python train.py --num_hidden_layers=10 --hidden_size=160 --n_experts=64 --d_shared_expert=0 --hidden_act="swiglu" --normalize_top_k=false --balance_loss=0.0191 --balance_bias=false --lr_router=0.00151 --norm="rmsnorm" --norm_eps=1e-05 --max_seq_len=512 --max_steps=5784
Below are experts of layer 2 (counted from 0) of a mixture-of-experts language model. Rows are named router (the router's row for the expert) and show model dimensions 0-159. Each number is 500 + 50 x the weight over its row's rms, rounded and kept within 0 to 999. Numbers have three digits each.
Before each expert's rows: a language model's description of what the expert responds to. This comes from a sample of Wikipedia text that the model never trained on.

# expert 32
It responds to: Since, when, may, long, early, late, north and south, plus hyphens and adverb endings like -ly, -ively.
router:464463532492491500460501471509455579530510505401500476478518524574448530569433461464523489454548554453504464513412453535511463521475430428566552612396439462464506371494424490454487508556486560610538541549530521485534429584418529564419424500459419383455522475502525479495488515516489460558515522439550491536432386480529419441412531466536505471519450478516515496505487529507448471529537545477619507452424448457581554445468435413495500451439580527417552482474534460593525518425527457

# expert 37
It responds to: First pieces of capitalized or technical words after "the", "of" or quotes, like "Ph-ase", "Pl-atinum", "R-if", "ent-ablature".
router:473430389551485549511500474595458549483544509506504443489500507561409502480482480497583482487560539462552511582499442598604471463428480413521560564442476510496571503462450538471477536529448516532480530521542563476576409532448559598494455488467431455526536463503530430430426551569457390546532495548521513505426461599589473462415572523486486457500474470522512447585463550458490516534516542545578552476474391417579515427447505497456509474452535538438525473468590510594576525460411482

# expert 18
It responds to: Word-start pieces in names and verbs, especially States after United, plus role, play, reb(uffed), Az(ucena), Pan(handle).
router:512482425549553533571516410591429551447522529451524495509539482528457493505471424452515508499519522501540407566504490531573426484499509451497539529459451444514522508508429448498477476512447581602565501565548520538559442514413552502439363538507441509500526442486600460518510568558427497545480478470547515540492506552549393453493538488471498496454469480554550405476386504452512484584611537477589572458511436464586569457438504484481547415442543519420603498418512504565566506409468474

# expert 33
It responds to: First pieces of longer words, especially dis- in dismantled and disagreement, plus during, Rh(ode), leg, Con, Med.
router:415489464509538535496533461543503552548509511450536440522556569578384479559476490474480464459536538498507412522446450494558421482443439469506527574463459518485559498489442547495451548505475556568501529563549494496523447514443567511459447537447495521449507428527561438479446576632503405593470452493525470490479458549553498429443475509495485512556514444515551442495440490447472518572613499517569580436506506471584551432484494466467571447412493576386593422387564485555617529452488472

# expert 4
It responds to: Forms of be (was, is, were, being, been) plus An/an and North/South, and some table pipes and spaces.
router:498440424566494540475499469524463495466519545360493470511539560552432526529455454381526479370516546490484474579472440516553385527431428461538522540408495500491523400477465522491470460562458584535521519512530514495572443501382584559417376500425442441476549485492525470527463557549473427516566535491569445512441470550560486451422611525510524488504464436509522495535416515481482421543535490430515524428486421463542506472514477448492540431470568504474563485457564497591540502434469474

# expert 16
It responds to: Sentence-final periods, opening parentheses after a name or title, and == heading markers, plus table-cell spaces before numbers.
router:484411443531499473428529473522358521464538549447533452489539543543458526531440448434552458459541557450530473561444434545562449469419439440559546543462458447460542434463449491464457516568453563552547554533578542455542445534437540537455439525467463449481563461428543462469456553543444417547555550516545480566436464566537432458454570467533479445504446428543568449560444541457455458546548530468560559439449453458532540463449447447463558464454547544467554451458558455570557586417446469

# expert 47
It responds to: Word-start prefixes like ex, plus suffix pieces and determiner-following adjectives such as former, main, local, club, no.
router:509487458520466531478480409532489561520559519465542457493529535529480544596454462497521464500528548463562447604444402541546437524393443434614551599433431529470575480475437535512441474510479547522590459467550514458508433637463554586463500472386434491503571427490553466422465565575480435502535539527534504567524457510519470449440554468534490482557458474566514477553516503485435511522537506508514540541461428459623569408463471444461521487473603590449504486454531420489509465503477458

# expert 45
It responds to: Subject pronouns and The starting a clause after a date phrase or comma, such as it, he, she, they, plus commas after In 2013.
router:498402448533497470455517493502345507461535520444547464479531535516461565519469462433539467457555539484529483551448457555598442464400452435562540547480467430468544432485452496463451487576455526553533554520616537493532455538441550523464442524483471403484572467473520465471464548537424409540572569504525490559458467603551432475452563458533490450509436439535585457557428546448440434555536525473548566406463431462524542477459466436454556464457524537482542460473550446573534565405460479

# expert 20
It responds to: Mostly the conjunctions and and or, plus any and past-tense endings like -ied, -ed (resupplied, unanimous).
router:490486486520511495469470476528502560504544547412496488465568540532458512553427452498599475514524561457501487546419457481594444446484464482592539543429414472443604473496460496510442479517447591583507509512549508453531461495432545563460462568508476476472552486421569499503489600567492390545506534525553441538453434581540465497448518441563510404454465420608569503528498550464443444567529544459578569462415472433588530449486415482514607505478561554467540469444566439552552547447468488

# expert 48
It responds to: Words like more, less, while, these, announced, and suffix pieces such as -less, lessons, rece(ptor), in descriptive prose.
router:451412489529495522478502433564445588474572547471554506502514530542464549538511487391521505467607556435551452603484449583543462456492434512571597602442470501450520459446474548502441516526444558549488517542532534442600482599463526541431499549546415517531539443432538427455456560532446471570551470467476521523514428518550458486465616471522498461548437493541525455502472557565488499514589479494487507441473443425583458462413539464528572455459577620446519508497599496559506482453487477

# expert 10
It responds to: Mid-sentence the, commas, colons, spaces and URL dots, often right before numerals such as years, dates or decimals.
router:489401447537487442434523490506385518503542534464505448483524550524471498506403459410535479482522534463514478572433440527579456499410431431581539534472461460438555442517452500481463520546460556556540553503591485468541448518433539538464465519474473426488565471446534460480450536534432372535579542497549480567432475560514426450467590452535507459509451458541558451563442519436452426538530556480572543416463451454512527479450442435492565491458521531484562457474565456605559577379439478

# expert 28
It responds to: Middle and final pieces of longer words and names (caus, infl, -ović, -idae, -ons), plus the conjunctions but, though, where.
router:499478488499533513503511434490514558441522530455461473507509549527398556552465378471519506516585526536580522541466444482590464522513418473485517574409474453498541449439438452490471494586438572577542506538540573464520478528514542553500453528498386443468515395483520438450465581549467499614538459540517471567437451530567446440432545562607457456485473386608578471536532489458451464553561543540519566509485504474543515414421491477483545464461542563443523409500530518520562566436449457

# expert 15
It responds to: Inner digits of numbers, mostly the 0 in years like 1903 and 2007, also digits in scores, dates and table figures.
router:502403464506483459448501478511324517466545530453513476486529563530477536531439453439558475448532563484513489548434449536573456481400431424543522553472472437462543414493454482477463533601448573543563540515614499456526430521423521545463450524488472441486560477451528472490432565544439401551553525518543485574444480574529417461463571473532477455507442415538566451565445525463450473551538543503549553458486465468526538475450463456495561478459547542478546446459556444594555568397439466

# expert 54
It responds to: Closing === heading markers, line breaks before headings, and digits or punctuation ending a line or clause.
router:485410438527495478424520473520358525465538552449542451494537534541457526532442450433550457465542559452532478562444432542564450470419438439561543545465458445456544435466449486462454512573454563552552556532578525455538443534434538535457437527466464436482563466448542460471456550546443419548552549514544473566438464566540436457455571468533479445511448432544571449563445544445452456548545534477557563438452454459532540460449451449464560466454547542468551447457560456573558585421446460

# expert 58
It responds to: Opening parentheses, the after prepositions, commas and table pipes, often directly before digits such as 1 or 2.
router:475409434529487455414515479518358512474542551454522437506531556530469529518439455436557455467534553462538479561443435540571459489411435436557538556470460434479542422462463489465462543578454559560534531547594555457544448533427529534475441525483467433470571470444527465471449550540444415540548557496544489568429471574529431460462561461545489452500452449531575447568446544457441451547545537481559552442449447467521538464450444453447556474454549537473557449459554472587556577415448477

# expert 42
It responds to: First digits of numbers in tables, measurements and dates, often after a space or parenthesis, plus count words two, three, several.
router:478391467519491454443533472515344527515539585442522462523544516525478549509434450395538433487536507487505488565438445560567462485420439429558540549472496506466550435466450501458443503566444532577503581532594473465506435523443540516468443508478478433512545467452544477482476563562472399536543584508543515552420479588547436456464590497513512449514487453547587445585440533471419476527547541478555581467475464470536552476450464481493555471456543552493534448450541411584574574426465452

# expert 23
It responds to: Commas inside lists and appositives, closing parentheses, table pipes, decimal digits, and the verb was after a subject.
router:476407436529499482423523474525361525462541548448531453472538547539463517529443453433552457463538558455530477560440429540568452466414436437562541545465458443467541434472447492465456521569458560551544550524581531458537446535434536537455442526469466439489570465442541459470455555548447420550555555515546475570437465563535439459454569470530487442506444436542572443557441541449448454548546539473556562438447449457529536464452451444455561469456544543467548451455558460580556576412447462

# expert 0
It responds to: First pieces of split proper names and words, often capital letters like G, J, Le, Br, after "the" or pipes: Guillermo, Lebanon, understood.
router:450440454572520549532505436549491539474542490488506492524554526585445501461412454492497478437500558484539458570451464500577399467399450450464587613510451496520562440508473482490441530560445536577542496537535501495493469546443544542404487539437396478501537433500518485469476546579440438566493472509508467520432498549496510476456528488525453451512468477512536455552464506414441496533539546520523507428469410393517486411474462524455547381378531564381554472426560446531558511400425442

# expert 19
It responds to: Final pieces of names and plural nouns in lists and tables, like "St-ars", "Sand-ars", "Need-les", plus institution words like school, College, games.
router:481411471531515532496471479558484517456521523388537429450548525523391484541513496447512487487514520462509475587431484488550468524452404425508602497493464455466536532514464464464454525520477528494479521539505545478519508539412557542458472572456395386456572489477552435472494511558496476497524513517554507548461411533552451447468503409582516446448446467542511444537390471539499497503626502491539537550461463400596515463467554499495554427413551563465659432431616500537502499481421454

# expert 50
It responds to: The words after, this, following, during, plus first pieces of names like Los Angeles, Europa, Overkill, Banjo.
router:443413523558515512485497422525503526460585527358500491479529527522481551495486470484544483470549488430534507512506452571644446494481418437559562549435515493455526422539447552457531481573485471551464514525508521492582473550451486622479440579483440426483565469536572467446461532469447384570537512490542550578486459530555506474451511451505442456475463452487516472507459568536417461532531525456591553465474486407581532490458469485491556406469537579458501421429594488529605500453408456

# expert 11
It responds to: First pieces of capitalized names and foreign words split into subwords, such as de, Cl, Sant, Os, Comp, plus chronology in infobox titles.
router:520391485529576553543529398538502536442524530456553519528577508543440461529462485494554520498576483524480527590453520559543481481439388394563569562446520468491559450466481492468404539522489495524502513504493502477499515544481554514464504513417457465467567356495608439454434523555475466565513529484539486604447471546552491496459580467517479482531467448522541511512472530476472447509594518462524582496506499451552485475434480480463529435481590568425563444435639412587580558412516438

# expert 12
It responds to: Single capital letters starting names or titles, especially D, also C, M, B, plus digits inside long numbers: Dăncilă, Dulwich, Days.
router:470362459513472482497490458545453495477557555475530436480520519526453488499434386465520490505514570455536490569457464558558470507464427414579549567456481460500509442506429495502463529554430552548514521540627506458511479533452559542435488507481478434512575451479546486526429550535429436516549534474566482571428498556519419421443562465492493445488432408553532449508401559471416469548546509502581525492455422475515510455439445440465590459426522552458531417458583504601566545398466496

# expert 43
It responds to: Digits and commas inside numbers, dates and coordinates, sentence-ending periods, and Latin species endings like "odorat-um".
router:475408443530499475417526474523363521472542553446540450486537543539457519531442447434554456464542555450530481559444430544562450472416438442555544546461460452465544433471450486466452516573451560554550560529579533454539445533433537539457443525473463436488565466441541462471452555543447416547557546507541472567436468565539438456458566471537479445501448429542569443558440542452449456541545528483562559436451452459532535459447449446461562464453547546467549446455559454573554582414443464

# expert 36
It responds to: The word own after its or their, plus place words like Central, western, downtown, California, and prepositions with, in, on.
router:496337419565479501490469487490436599481504568419506475510501529548433473553458398485501523481552532385567502544410482542523473491418407468495535515441435515492532448524400526551487548636513470583490535529531492492543454571410556540478465551489454515470540456502556418507452605515410491528558478520568487577489509549577476507473502491578467449515453441513481465596484551503430441500581481472533542504431447477520532458459436417498551481455590515453559472482593460477540529466457490

# expert 62
It responds to: First pieces of words or names after the or a, such as Al, War(wick), comp(artment), Ch, vice, same, each.
router:478485449522480535512503412602513550503517493443542496532562534518460531485402465510579479471544602458526474514462443551519450476479465458527532597468463524430483491502478479481443481605440536526541518571599552464496405527450488588458469490473465487492559446493601469501479564579452399568525522432516408595494419571568495412488572500554489487481480487582577485558445520432449513500582542505574550458451444447516483485522518458516488443443552608501557431414557488603558462417489465

# expert 7
It responds to: Commas, semicolons, line breaks, spaces and pipes that end a list item or table cell, as in "Gondwana," or "Year; Category;".
router:478407441529501476432524476524361516466537551447538450481536554540460518532439453431554459464538553454534479562440433543568450475418437442564546545463458448468545437469448496458455515570453554551546549527585526452539444533440536538456441529468465446489568463436544458469455552546445415549557554509541475572437466560539431457454570465532479448509446431539566444561440544449455457549545532477557564436447454460530529459448445449469563466452546546465551450455558458575555578417443461

# expert 14
It responds to: Closing parentheses after citations or titles, subject pronouns like he, his, she, and single digits or bars in tables.
router:483406438532496476416526475524362522470539551449535452491538540540457522533440448429554454462539553453531478561444428542565448474417438439560549544465462454464543440466449490462455514572454558550548550522580535455540443536434537536456446528469462445492563463441539462467454552543449417551556548511540471568439466565537437455451565463531480444510446429543570447563443540449448456549548531477557563445452450457534533461444448441463564462452547545466548449456558459577556583421441465

# expert 31
It responds to: Opening letters or pieces of proper names, especially Y, Gr, pr, New, University, as in "Y-itzhak", "Cy-pr-us", "New York".
router:444427447514553500515490441557469537443555551425559484488541546536442505506439487452569481433550523492561488533456511495516429518435443499554547539468453498544552364537373507449457496563507556569596502477550496513477400558443563521489484547491462416511513493434546476467458596534464374501555521486494484577417468485521486456426585496501496433540404490543495451559407525502482428540536529497579571469503470463567490414488500404514545464438534602508518443442605515506580518475440464

# expert 41
It responds to: Prepositions following a verb or noun and preceding a noun phrase, chiefly on, with, for, at, in, between, through.
router:477384479505513477506461470526433564509559580412512468517524532518430496507458475418545463506548597493498473600399403528523454511443409455581514512485458503491598419484386465461422543583478535544481464482554543490516457546430549571401465507497461373508530508462522447428466532541436443507556502474509472520484441519534467493461563497497427495520449432548569438551464567464459488556538520508503496498469455414513528457411470415491535407454573542497515435416532467549552518467404424

# expert 26
It responds to: Opening quotation marks, that after said or stated, and plural noun endings like tensions, chances, times, units.
router:489496506565526530500462447551415522529562538439529520504561507582455540494463432421578455478514563468540453581424451528524461477465465401591599521450433461451592441437456501457413490529451561552531492478509497488527516552469472523435449583458435442495608451513505464478470568587501470533494458501501474538490457525543486384446513449518477365443480458521606425543465546456503508553590511482564559481517440451518504438378480440491512407499534561461517505467576452511526482468406435

# expert 61
It responds to: Capitalized words like Home, Years, She, Mad-agascar, and pieces inside foreign names or numbers in tables, like "Byungk-ook".
router:496442478564489549510450472544447509549530570482523445541480555491405509495513491484576472413588501500541490506495513545565411542488480489549556616477468478474490514509344468475455514538517557519492511507565539476526421529433515521432489553479455421465598495414607431473426534552465485573591474489511498543440357510566438450477615443516483412517445506570554439540469533487462446553578530460514475503480519476568495422453515428487553451433543531465605540452567498485565502496422475

# expert 24
It responds to: Sentence and clause punctuation (commas, periods, colons, semicolons, table pipes) and final digits of years in text and tables.
router:484407436527502477413527476522365522474543550448536449482540543544462531532442452435550454458537555453529478561440434542561454479413440437560548549465460439474542441472453481465455520574456561555550562519579527451536446536437535538460442523472462441484560463428539463472456550548447415548558555500539477563436466566539437457452571469534480449512448430540571446560445539445452451546544526482558561436448454457531539464447455448464560468457545542466552453456560451577556582417443460

# expert 38
It responds to: Opening piece ob of obsolete, obliged, obviously, obtain; also common nouns like man, country, women, and endings like -ets.
router:483453480525533521441490462509487497514518578383451485500548475535454521483410461416601463435585523431541454543508501551556495496480384482554581506417465515534527437500468468456460482551398559536538505479553574534551418558485547534428471567420459487453607432524546460516426506524425477518517504479560500544487451570540406478412502448539546477462443435530550480505453530474527420553606471516473549485507456474514496401416510435427576489422530512493549449459550482638514495418506506

# expert 13
It responds to: Words inside wiki section headings and infobox fields, like "Notable people ==", "See also ==", "(born 1951", "Location", plus some word-internal pieces.
router:480478454563501501507496413601491564460554531473544480503535516543396488569441450453520459459581520462550498574485471540490465486467512475535563533435441433521585413512484502478456518520438556527521543596569559439496411550488549468445445551423447447521539411524522487519400553534470448546542555543621501553485422557536483420406565511552488440511489475508598442617428488511509466542610460445550506478433466452512598454484447437447551436454526537421502484499555469487547528456474534

# expert 30
It responds to: Zero or digits after a leading digit in dates and numbers, like 2-0 June, plus in, the, by, In, open parenthesis.
router:491389419532485449451499490515356498463520552451517446504516521509489534513461456408545463465522561427533480569412469533581458493412441444559544525484471458499527412464477507450462508608449561537516527539622504472539428545414533535457422505469482450491581485471520474489449556532450390532545538485546482566416467567506457478470558461528454475530473395534565444560431523468425480552535523536571536427476460454512550485440465449512573484446568522485560446461560434571538557416464455

# expert 2
It responds to: Opening pieces of split words, especially consonant starts like sl, ro, th, Sch, tr, as in slipped, roots, thrown.
router:483389525580527530532473422590494532478574556481559469536556502571473511498430454511500465436516551483519454526440479521585458538396444411479478555407424544538536467491516457510435482576426534529518507588569530568480447497484537572421387551521383444455521380437542480496490518573512468543523488485540480543454454574525424470460510505563451452461502408530542408604461512480510459571560484479560549543499465499468561476460483492484538451477551545431534439388572438520559502511484504

# expert 57
It responds to: Short opening pieces of words and names, especially b in bands, brews, bit, plus L, Cor, par, cl, Kum.
router:448481414543522545495500486532497494472510541477501412511547483538439516507420459494513485495587527462539497576416480540606420444517477493495546554465428489477525453460508488512463536556475547526534536543570563447497474506447540547452508518485430488484523386488609460481472633603419425545474512552495503523456475502577453425427587523509512474452473477527568482505452515460499444511577472488508557385399404468513529469399493452461552400449547627481540466444571529570529539450415420

# expert 27
It responds to: Word pieces inside names and words, notably Sw in club names, pr in pragmatism, plus considered, among and § symbols.
router:461418476540482541486497492524466564484574567388528484504567501554453512534430495474551496463531596473557457545389487536527507546410446433464618555478454506544533447500511489496429561538486474541527562509583495483524507523396524514486509547449529499496594469434550483439470587578425462567556477520532444497512440544523419462413560469541500500510446427543557457508416555527463488539510509465574513460498455489590543473408435420463634439487603527435502469482517520502520545451386429

# expert 56
It responds to: Occupation and agent words or endings like -ator, -ant, -ician, -ographer, as in originator, entrant, architect, music.
router:476446456549464458469460477498501506452540603456516444456513474558450527543377401377595424511596509442496455565443412500521474489422415411568506534488443445480527406449499488507458512496456533539541463489575539483570455529428553507444418579430492446466526461496519446456470558517480466543507504522557476553497495523557428394451551427471512500480439410522540463502456494454472431500537523505516527463467466456524546459443425403481556470427564570481488448467544417573572546408517516

# expert 55
It responds to: The infinitive "to", modals and auxiliaries like did, could, would before "not" or "be", and given names like Leon, Sir, Glas-gow.
router:423428479548537482494506401510516566531589494405528509487521545564411509542420414485495463408528510446520453557466427523559450461487445397511559528455482471514560468489452505527467518583478493600541467523563532518480403490434560532467488600505453413538520437486578467498442566563468419545472525523525472537358474525555512463464542470508498479502496421521502455514419485475407462532575516472604472421487419458533478456468493462564528450439554581376581512513538503542573465480515486

# expert 46
It responds to: The word per (per university, residence permit), digits and hyphens in years and scores, and table pipes.
router:477471498518487438469463444507444514496553554471532432541512511573476550498507480462583412507519536445539461579456492546533438463452424409493557542493428422535523413446454505488468463516388502513499541482591473498557461510378501525407420511504447504484557478512579490456501568552423481600544492508584498531475503567547491481414543452523472442471463443547598397541438551455381444538516544461553538451478465466542547424429448452449616493439548528483524434455559461544570482417488475

# expert 53
It responds to: Past-tense verbs and verb pieces in narrative, such as decided, revealed, married, killed, plus much after not, and other.
router:447483490556540526459453428571457522540523495491469427527543521539431479484440446502590442523657531421559487503390488583514501455457452470528522604494408470525544431502449487568511554556400509517517512552564542429467438505460525512457473511491421449491564499461518481480488517567467470544527572466496487604461450548533397456418517473552500444485460445542563441511409596490509504513601543493503513512518466377600495452423472432493556470469577528435575506483561436544562456486470486

# expert 52
It responds to: Field labels and titles in infoboxes and lists, such as President, Preceded by, Number, Course length, plus den in denotes.
router:522498483504516529537428483570519513477521539437518486510501528503456506500485373455565492418572480482510470552493487504552391497439488438580593517461399458522534416501397475522440519521416518527527444522547457486470407509399534548413407499465459498531562421529562403467466538527430457554520576515532532558411454505546444353476483428510419460531476510491524474499431564522463468553592524468551482500492482458559504516483486466471628456441541563384519416451585493523500494479483466

# expert 17
It responds to: Line breaks and pipes in wiki tables, especially after header or divider rows, plus commas before appended clauses and as, has, contains.
router:484405441527497473426523475523361523470541551444531453488537552545459520533440448429550455462538555456534478563443428547566449474421436444564552546463458452467542437467450486461451518573454559548545542528581518452540443534435541540456440526470460445489569463441542460469453551541446415549553553502541477575435465556540435459460566469536481448506447434544568444561436536444449461550550531476559561435455452460532532461448447445466561470448547545467549449458554459573556581416442462

# expert 21
It responds to: Articles and determiners opening a noun phrase after is, was, as or of, such as a, an, the, one, another.
router:490448469523493522497489488531454520478495544442511406487523549586425485519490475450518433487544518484548461522446518581522380508382363419558581549411449454469528454467448462446422476603460541523504507539576521494514385518398536531427467503487467488452532483497575415473429558529441399549565568502520454559457397551591472476467514507502516447518477456518565450569435557474490487508510527461496506503450393438533521435471477449449560467456553541470505461474516487595579532441445462

# expert 9
It responds to: Periods, closing quote-periods and the first line break after a sentence or paragraph, also table cells and list dashes, such as ')', '".', '.'.
router:480405440529496475426525474523360524468538548444530452483535547538459523534442447441553458464537547460529474562439433542567451472421434442561543547464459443464542430469448487456452517572452560548546552531584534449539443533436537537456443524468465444490561466432543463470455552547442415553555551506543475570434464563538439458454566468534482447505450430542567448559442541442447459547547533485558564440453451457532531462446450448463565467450544544468553449457560453576553577415439462

# expert 63
It responds to: Line breaks after a line or before a section heading, and table cell separators |, with closing punctuation such as ');' and '".'.
router:480409442528492470434527473524358514469543556449536449500538546542459521529446451436549451459539553455535476559443423542560450475420438438556552546460459440460543433466449483460457522565455560553539550532580538448540442536437540539458443527470460444488562461434542461465458553545444419546555550501542475572436462568541439454453569468538481445509448429547565447557441536444449456548546534472563562439456454457528529461447447448468560464453543543467547455455559452576557579420439465

# expert 3
It responds to: Capitalized month names and In, plus first pieces of capitalized names in tables, lists and citations, such as May, As(man), Don(nedieu), McC(arthyism).
router:420454499547478543530552464557438532512536516441489520481569566562430485506519468455526431452598466442560460580480510511565438471506446455522516509463485494495574445455469487495462479557487515540542543494547483519501413582445523543488406549488475434518540405466522449464468609530416415589555494472509450495414388547538464496478506469544438475513497438547503473568408560465396522547513533457586518465442439402517516435483502498514601412436599570477539485459601458610525533456476463

# expert 59
It responds to: Pieces of place and institution names, such as State, County, City, Nevada, Texas, and Ex in Exchange.
router:459393471474524529511466426581419570439482511476508513485524479487444446554466458508593459479581531505465491591415462539589433482512412442566544556491487435420557488472360506464493511545509557570501539576514460468523445513444521559503443539452473471519545475472546485498428583581516443516544579508563505531481472507546434465403502466511440437459429497515558459600420516434454492496541522455551574532461466458596547488431489505469594466417551502475566398427518472513573464489486423

# expert 51
It responds to: Digits after the first in numbers such as years, coordinates, measurements and table figures, plus the piece ven in convenient, convened, Avenida.
router:484419479526525552473482451546404510482532532468559435502554503531473537524460430458549446465532572440503461551435461509613462481443463405566530551452472435501560405465472520501453500592454552551515567502603509467520452507404523510460477518446463452500608471464547472503434575520449415553552527500538472558427482548560420443449530504520484414498424442514571454556462543471447461557566526510525580476484484461561556463442478474485565457473576595462526440440558435591577542438416480

# expert 25
It responds to: Short endings completing names or words after their first piece, like "Tex-as", "1960-s", "John-stone", "Tag-ore", often within tables.
router:445398484555514507510505476544443516494556548409519433452491466498425513525514476411536469486540493428451418555401493553527454476369361440572526489469461424467526463484434492418435486585492529564576511540544462479527430575492554550372451505447437450488534484496576472525489582548428454542526511514520501551457459543621447439434571500518480451431463457546493480543419485505435419490547503502545562478477505483506531418486472482529563496510551586469526453449548428562519518444502431

# expert 1
It responds to: Prepositions linking a head noun to its complement, mostly "of" after nouns like number, part, completion; also in, by, for, between.
router:473399442522486457445480489481400533496540558418516477476552540549481499502427442427530440516541578464508487547436503542505463498423438418555539526465475454482516441497451492472464472569426568557550538522588540438557429528411549552456453514476466451516588493429523483480445536544447374581523509512556485569461450567507429463484566494491458443467450469509538449547464574509421422515570554451563530412402476465489556481440488464499594467425558512481556430424556461578555531436431492

# expert 49
It responds to: Inner and final pieces of verbs like "prop-ose", "hence-for-ward", and the pronoun "those" before a participle.
router:454405453581499513458455466523471584516538538430458433499535584518484591567464411454574487495547570498486473513502465487537461477412413418510520514407402483493498454423452524481383505502445485490522538552495504455571475574446514526463448547465460425527566487420574464464466584560472417558504470449539474532479483549549468491478603494508470434482405476560517429573529581408487442545562487541509598466477415530563488465480397415511534473460556518452544482457563479594515517483480484

# expert 22
It responds to: First pieces of names and words, especially f, Z, El, Ir, Sam, plus United, held, based, in names and foreign terms.
router:455453424560513548491466447564502469499524535444475433527504516516396501504428460498550478438537569436538460503496450521602475481414449415564516601425452495473561440472384474479487503562443523552535536585547515491468427520479510523494439558452430449472543394469548485541467611508463452517496514570546517523427441552575524370482517461543488459565514456496492422552459518541493466548559494492523544515471418457512537486402484481455497454477553615422532525453602507613577473458462545

# expert 60
It responds to: Auxiliaries had, would, have, be, not in narrative, plus capital-start surname pieces like Pe, Th, F in lineups and lists.
router:390441478526465548536469422581437482458526505474505465436568558530433520515466463487593485422544609483556411605477485574579433539473436421457510483486520485488516461457405501480449548522475545533527549535648501463521468550453487536464492598482416450516537456445479518511514547531479389566525537517570492530462416529589451443428538491562456413508428469540560452492434519507478493500621527493508528482524439460541574446459469455532570449449543541417569493513512477539547496440450506

# expert 8
It responds to: Closing pieces of split words and names, like Form-ula, bo-a, Sites, planes, and the word number.
router:479410431495475483500477448533463568467490536460558430457492493525504539581464426407538486450564529468536504569456498561509413483417407415595545494518424487451536471435429506431398458549462501564543515533521477449511517574420490544458473511421422454489557458464530420390503532543441499531591519514529525508437445520526438500459560468494521402531470467526537417514463555484502485557574535488542581468421464456574490535459436476499549482456508535459542423450531420573506453526371402

# expert 39
It responds to: Commas after place names and clauses, the third digit of years such as 1997 and 1999, and prepositions like from, at, whose.
router:489399433524477457419515484512349510470535545446532464477539549543459518530422448419550452462538568459522484563437426550559452471413437438564537543468464438474546439466454496476450524581451564556545548525592530449544453526436535533456446524484469437502566472441539457486449552540443416540548543505537486571427472571533452469464573476535483454509450435540560447564435535465444462549540525501558565440461458461522545469439468453467558468458542543475558451464554460585555578406435458

# expert 29
It responds to: Relative pronouns which and who, plus adverbs and nouns after the or a comma, such as up, well, near, ice, Dr.
router:449463448533496557548509427536446532485513516469471467477588484504454547545452410452557476497547584498598494553453457605585482535469464441491500571430460470480542440532462465509466527617470573598493449512511496521545434595496549526497499576515442422488529484519586491487443579563462417564545541431589540516458462557554480406411552468541527463477479498583479478558464472490464521566532484499559524459490430378582486421470473466484528423406534542406515411455524449532534472497521443

# expert 40
It responds to: Opening stems of words and names after articles or conjunctions, such as rel, part, g, Re, sub, and than.
router:458484479616461531514527403564475507481551510475471503528580485515431533499471498482502436448515496481498490574419496504525398459464445418523511598482459447504558421528487554439478527507449530498536539487526485474531376592488547534500434582527391424468556397434523491475493573565453445568567519464572470525467469549527483440456519482490488470539521468524556483481464566479465467558579493505570512490518474431514478412475470481436618438405533587436559459448591470528603481397409461

# expert 6
It responds to: Word-initial pieces or short common nouns after articles, often lowercase: squ(atters), j(uried), Park, station, storm, letter.
router:444491448579516556501495418558421554515545519471547451528558506520464507532446402455531478529531544504493487580520427547582473456460477436477571570434477453514539508455472457497429482578469488504555521554538484407495432496468532602430455501469385457507499461530578433486434587549457469528491544487554500610395485576571461502450520500542476524456433489526499400484459507529470500557585546504547534418524459434510570443411514417465505419464588496422591488421522469605563482485475494

# expert 5
It responds to: Nouns and superlatives after the or a, often in sports results tables, such as Silver medal, the only, most, team, film.
router:519426485610458574454526416566474538511503601434548414481534534551462450525525471440557498513531512457478477558473478603546490541397485458536544587413407458446564472470486499504481506558492510522538489575503487428522451583422575605467483539489442496487531447505543433457405552555473490579516515491562442529457395495568520425473546476521486449475504467500590460597462504516527531562508537500577517418496516500503564421416482454528507457488568572395512441481548464579554531435440456